config.toml
router_score = "softmax"
num_key_value_heads = 2
head_dim = 32
norm_eps = 1e-06
qk_norm = true
attn_scale = 0.177
parallel_block = false
init = "normal"
init_std_down = 0.0444
optimizer = "muon_variant"
lr_head = 0.00684
max_steps = 2788
dataset = "wikipedia_en"
Below are experts of layer 6 (counted from 0) of a mixture-of-experts language model. Rows are named router (the router's row for the expert), down (a neuron's output weights, with its number) and show model dimensions 0-127. Each number is 128 + 32 x the weight over its row's rms, rounded and kept within 0 to 255.
Before each expert's rows: "comes before" lists some tokens at least twice as common just after its tokens as in all text. This comes from a sample of Wikipedia text that the model never trained on. Tokens count by the router's weight.

# expert 89
comes before: "|", "\n", "-", "D", "L", "G"
router [122  97 139  85  91 116 111 125 105 127 134  83  76  99 109  60 103 133 146 158 182 170 132 182 120  95 172 186 122 141 157  81 119 141 125 118  74 143 144 101  52 140 114 112 122  95  77 172  77 155 107  69 110 114 175 151 161 109 137 151 108 131 102 113 158 133 155 158 150 124 116  69  69 104 152 105 164 136  87 155 140 143 176 127 104 100 166 116 153 144 117 214 192 103  76 129 112 121 142 166 153 105 126 157  98 164 171 141 136  80 129 200 113 135 165 112 138 181 149 107 186 120 131 100 129 152 149 174]
down0 [ 97 172 130  86 137 154 132 167 131 128 145 101 100 181 121 121 197 133 118 143 114 121 139  95 151 150 180  94  98  91 134 103 132 127 161 142 130 189 145 101 101  96 123  93 142 101 186 129 108 160  77 114  92 158 114 121 203 174 122 138 100 112 123  92 132 121 231  92 141 155 156 127 109 186  87  94 129 140 135 185 109  85 144 104 129 147 122 174 164 149 115 110 119 159 167 143 120 105 145 116 121 111 201  54 132 159 107 116  81 134 191 180 134  67 123  91 123 119 139 135 179 169 145  94 121  52  98 120]
down1 [223 211 131  97 137 166 137  93 159 181  96 166 125  71 168 129 138 118 132 125 111 121 153  78 161 140 132 135 157 110 126 148 141 136  64 114 164 113 131 158 110 106 147 152 131  99 103 131 108 136 146 152 118  33 120  63 123  58 186 102  97  69 171 106 119  99 170 139 136 170 147 114 189 117 195 141 144 124 143 105 123 111 141  98 117 111 154  97 184  88  77 118 141  93  98 134 133 146  89 116 113 101 165 112 159 196 182 148 145 147 120 157 131 121 151 135  86 143 160 159 122 131 180 156 114 138 138 166]
down2 [ 94 127 127 166 126  62 113 107 152 102 115  92  99 103 123  93 144 124 116 126 149 109 165 134 162 129 155 105 128 113 113 113 115  80 159  98  90 152 131  92 149 177 216  86 150 156 166 174  87 111 101 120 170 137 117 121  90 149 150 167 105 161 214 152 181 135 157 128 120 107 115  99  63 167  98 128  86  80 130 107 173  98 129 199  71 167 103 129 106 189 161 159 143 120  92 150 160 120 163 109 108 127 121 203  88  62 116 175 100 122 130 103 137 156 113 138 107  67 116 142  99 123 121  60 156 125 111 117]
down3 [ 49 101  91 102 129 176 156 136 152 147 124 151 103 142 140 173  99 123 121  76 176  73 160 179 110 154 160 111 162 125 145 123 190  96 152 132 116  87 145  94  96 120 169 107 134 142 130 189 154 102 149 161 129 199 148 133 212 174 146  74 160 188 143 134 138 156 181 129 147 120 133 139 129 134 132 167 194 164 157 131 130 117 166 172 125 107  93  90 152 122  99 154 126 166 120 131  59 133 158 176 109 181 116  86 147 168 186 129 126 121 115 163 108 110 122 176 103 195 134 115 114 167 109  87  93 152 111 136]
down4 [140 176 148 128 140 141 117  13  85 125 188 103 142 136 161 108  92 117 149  93  96 174 118 139 134 122 131 177 125  93 105 147  83 143 138 153 150  96 140 168 159 109 127 175 130 107 161 113  98 108 204 127 144 132 132  94 150  67 136  82 116 120 141  47 127 169 172 148  99 114  80 149 129 144 167  88 133 121 144 115 141 154 143 112 138  85 128  79 162 109 151 117 116 147 118  79  97  73  99  98 138 148 156 170 208 141 170 105 114 116  99 154 131 112 160 110  43 159 157 134 177 156 115 141 125 140 202 155]
down5 [102 151 101 119 204 147 109 111 124 119  94 137 144 157 109 114 162 153 123 136 111 134 102 134 116 190  99 137 136 132  82 157  81 134 138 120 173  59 159 118  64 172 135 112 169 138 115 163 165  96 171 173 112 131 100  91 127 167  90  84 100 147 227 163 155 141 115 157 148 194 185 116 182 188 131 120 128 120 106 156 130 101 133 116  63 180 158 183  99 155  78 103 129 149 162 104 115 154 144 212 152 153  81 126 169 132  95 113  53 133 144 134 113 152 127 125 150 149 137 112 128 109 117 122 168 119  98 104]
down6 [141 105 167  85 211  75 135 101 128 111 145 108 102 107 109  72 123  77 151 158 126 138 152  91 121  94 177 134 190 105  72 179 104 163  83 109 165 169 102 167 132 158 135  74 145 196 145  78 158 140  77 170 103 178  44 136 116 109 126 120 169 142 164  89 102 154  84 134  85 161 118 154  99  98  71 131  77  94 169  84 106 137  72 133 188 136 120 100 180 128 105 122  93 134 140 147 143 118  70 135 147 144 153 149 122 137 126 150 121 134  97 163 167 104 134 137 154 158 162 151 107  98 116 140 126  95 133 136]

# expert 83
comes before: " the", " a", " his", " an", " their", " her"
router [178 100  79 136 146  93 133 117 152 135  92 174 145 187 134 161 100 102 131 111 197 132 155  91  89 113  95 100 176 135 165 146 126 142 120 122 218 103  97 157 143 116 133 144 108  91 140 166 129  82 157 188 136 111  88 158 136 169 103 110 105 120 189 194 185 146 154 119  77 127  64  91  96 120 103  96 145 116 120 137 115  91  74 135  95 128 161 157  84 105 141 160 115 132 158 166 122 119 110  60 127 104 145 100  94 169 173 105 124 115 118 117 112 120 155  84  83  80 131  74 155 157  90 151 179 164  72 114]
down1 [146 105  71  78 133 152 105 182 176 115 125 115 129 144 103 211 126 109 125  68  95  66 123 169 120 109 124 100  84 130 135 158  90 149 174 123 112 129 110 115 104  88 186 121 173 159 102 139 132 135 163 146 168 134 160 128 139 115  97 122 182 126 131 125  84 114 100  74 109 178 131 116 154 158 123  85 119  77 143 104  98 113 110  41 144 101 113 138 160 185  94 200 113 127 139 116 116 132 104  91  82 168 186 168 133 149 114 160  98 106 118 124 145 167 201 178 101 108 145  97 113 158 132 122  94  46 131 107]
down2 [110 127 130 122 120 129 153 132  90 125 174  70 120 124 114 141 143 162 143 110 178 107  98 160 176 164 132 151 118 178 174 107  98  71 133 165 143 137 107 119 134 161  93 106 155 139  62 182 124 122 145  97 155 108 137 174 118  69 132 138 106 136 175  88 135 134  88 128 131 118  91 169  57 157  81 171 115 134 122 167  84 151 120 207  78 115 106 103 132  93 195 113 142 126 159 156  65 142 100 161  91  99 150 145  66 173 144 130 130 162 150  87 101 108 109  90 188 132 108 108 138  43 147 147 164 110 108  67]
down3 [ 78  76 176 112 110 141 111 197 128 161  78 124 163 152 139 169 100 130 138 180 187 128 109 164 142 151 198 103 132 179 102 140 118 109 116 105 111 144 187 121  42  84 112 164 168 127  90  87 139  76 137 109 181 118 139 106 117 131 149 154  50 135 147 122  75 137 137  89 127 140 177 124 126 128 103 161 162  79 101 106 137 113 145  77 146 157 140 144 110  94 124 182 108 159 152  66 106 171 222 119 103 100 151 140 119 171 115 145  99 170 133  64 112 128 100  94 127 129 149 139 123 137 111 164 130 153 117  98]
down4 [127 161 149 108 123 160 186 142 134  99 115 161  85 142 117  74 125 101 122  80  37 152 128 137 157 122 112 104 100  84 104 135 183 100  84 142  72  86 166 152  92 127  92 164 119 117 134 107  93 100 127 133 143 161 134 148 151 116 101 143 124  64 106  94 115 119 101 116 126 122 119  94 169 152  96 157 139 147 198 145 155 139 121 130 154 166 137 154  87 176  95 153  54 143 168  14 108 118 104 134 155 145 127 118 137 132 125 110 185  83  67 127 136 144 116 176 128 161  84  85  88 161 166 126 189  94 156 107]
down5 [152 131 146 108 132 117 167 137  97 106 161  67 123  72 155  99 189 178 102 208 112 150  69  95 180 133 154 118 104 156 164 112 117  89  66 133 113 142 126  82 140  93 142 111 168 157 111 123  77 138 191 101 134 139 106 145 137 148 113 150 111 136 144 122 186 136 124 130 150  99 146 124 124 108 132  96 132 110 135 102 150 127  65 148 166 170 166 121 137 179 158 128 114  85 151 150 140  91 113 164 105  63  28 150  97  82 146 140 121 108  65  81 101 110 126 189 118 116  75 137 137  77  94 127 178  86 119 100]
down6 [159 157 156 149 118 156 125 161 136  89 144  96 139 154 147 139 129  91  66  85 124 101  94 199 104 163 144 237 128  79 155  58  82 133 155 133 115 122 174 119 155 123 122 152 158 141 182 134 162  85  88 139 176 116 120 161  51 125 152  85 126 109  83 169 128 123 116  91 147  80 110 136 155 157 136 115 153 159 185 113  91 101 100  93 133 140 108 196  86 152  75 127 114 139  92 161 168 150 102 145 163 125  80 163 134 151  73 171 172 111 132 169 144 137 106 154 104 126 160 131  96 134  80 150 146 157  99 140]
down7 [148 136 177 100 147  99 138 163 194 105 146 117 166  98 152 127 113  94  53 134 116 122 113 140 147 156 198 111  90 138 110 102 119 118  97 113 101 133 152  71 141  64  99 173 101 123 162 138 130 155 213  92 103 112  59 174  78 124 114 133 167 135 184  49 154 107 122 145 119 144 145  59 160 177 118 102  92 129 187 141 162 120 137  98 123 143 178 123 107  97 100 129 182 104  93  56 145 133 117 147  75 101 141  79 123  82 135  66 145 149 135 156 125 106 128 134 145 141 160 115 127  94 117 112 101  83 110 127]

# expert 48
comes before: "-", "|", "\n", "el", "z", "j"
router [105 100 113 111 122 110 128 138  78  74  91 128 139  74 177 166 190 113 157 146  87 194 152 157  69 124 172 148 180 118  94 118 118 169 105 183 117  88 109 102 129 138 184 104 139 174 133 131  95 150 135 108  82 108 154 154 147 111  84 152 145 117 159 104  91 153 153 128 108  89 172  90 115 126 143 107  89 161 152 133 125 163 150 150 143  86 162 190  77 161 126 137 151 170  74 185  96 131  79 159 177 126 149 144  94 104 181  69 152  99 123 154 107 158 158 136 113 134 158 146 189 185 134  93  73 127 161 113]
down0 [154 124 118  79  61 183 125 120 140 143 126 103 150 195 107 107 160 166 142 141 101 134 108  44 171 132 176 113 137 133 107 188 173 158 142 156 142 120 157 111 121 105  94 132 110 187 151  64  71 152 140 137 101 167 145 142 131 108 109 146 130 128 123 125 106 171 146 129  88 128 152 144 110 128  50  95  97  76 130 203 116 149 129 167  49 132 159  97 113 147  61 115 159 176 112 113 154 135 168  88 139 190 142 148 134 175 117 101  92 110 110 132  88 111 140 149 136 128  78  78 137 133  68 143 159  93 144  82]
down1 [119 114 105 183 175  92  81 103 118 169 147 119 102 150 127 147 110 107 116 180  84 144 179 130  92 194 149 126 111 164 137  74 142 117 108 113 118  93  63  98 148 104 112 124 124 146 116 154 136 132  83 127 132 131 103 112  60 160  86 166  90 137 185  91 171 141 110 151 150 137 122 134 129 162 143 123 174  97  92 137 144 148 109  96 153 123 136 137 165 134 108 149 116 145 128  84  61 133 152 173  27 146 185 135  82 166 184  98 136 100  89  76  81 140 115 115 215 144 107  74  65 136  98 147 121 137 115 143]
down2 [ 96 143 125 201 134 115 157  95  57  94 200  64 136 135 130 176 129 116 155 119 143 104 184  99 185 142 132 114  50 103 217 155 124 123 115 108 138  78 120 129 118 135 112  81 151  91  73  95 159 114 105  90 121 130 112 115  88 120 141 117 132 160  58 111  89 110 105 170 126 166 129 169  98 117  82 104 132 137 118 129 151 131 120 101 170 121 115 194 148 145  92 149 103 182 140 109  86 123 119 152 179 153 102 105 104 156  89 122 115 188 116 124  80 186 133 120 126 101 162 193 107 140 139 129 180 136 141 167]
down3 [180 137 131 111  64 124  79  90 120  99 156 181  81 122 163 135 132 160 103 113 127 122 117  76 134 102 131 140 114 129  90 166 189 136 120 140 154 127 139 143 136  41  92 144 179 172 183 145 122 147 163 127 111 147 147 143 146 136  77  87 110  62 124  68 122 177 156 102 177 130 155 102  78 191 113 102 149 121  80 140 154 137 150  54 162 176 113 144  96 101  87 144 179 211 124 128 163  74  69 145 107 155 128 117 156 127 114 156 142  68 133 103 150 167 152 112 143 128 138 153 170 109 148 140 132 149 118 162]
down4 [175 110  86 111  99 108 154  97 141 106 125  88 164  95 125 167 141 144 104 157 114 155 115  83 191 123  99 108 176 158 159 105 144 121  88 120 109 105  96 136 115  52 211  74 122 124  73 103 100 165  88 201  95  96 113 173  90 118  74 120 146 128 174  87  88 103 135 180  79 144 165 149 121 151 186 118  97  97  98 144 143 131  85 157 175 114  95  91 105 180 124 163 143  69 146 106 152 166 158  74  81 148 141 135  99 175 183 109 115 129 138 113 129  79 128 108 135 110 150 108 118 142 122  95 120 175 136 126]
down5 [185 141 135  91 103 122 145 131 169  84 153 107  92 113 132 109 185 103 136  92 156 125 128 176 172 133 149  37  94 152 189 157 155 176 126 148 158 181  75 166 115  40 137 142 134 102 140 116 123 124 153 146 121 109 105 161 122  36 123 115 126  96 179 188  79 144 140 144 135 157 104 143 139  55 181 106 109 139  93  95 147 126 137 143 147 119 139  62 153  80 130 182  80 120  86 138 145 128 121 191 149 150 154 113 135 154 135 103 100 146 111 138 182 152 152 103 142  84  91 120 132 131 102 126 152 129 145  70]
down6 [ 98 135 151  80 150 150  94  94 128  74 152 150 113 172 103  99  78  68 155 133 151 112 172 144  93 129 208  65 147 129 157 120 133 108  67 139 169 143 113 161 130 158 179 100  76 149 152 155  68 112 101 116 140 155 112 121 126 143 146 144 141 132  65  86 143  67 138 107 124 108 167 139  91 118 157 141 123 173 114 136 189 103  96 102 125 100  99  88  72 182  93 149 130 107 139 120  99  81 108 122 129 129  77 175 157 189  77 139 143 106  93 125 164  85 175  97 162 126 123 116 143  99 115 177 138 141 132  45]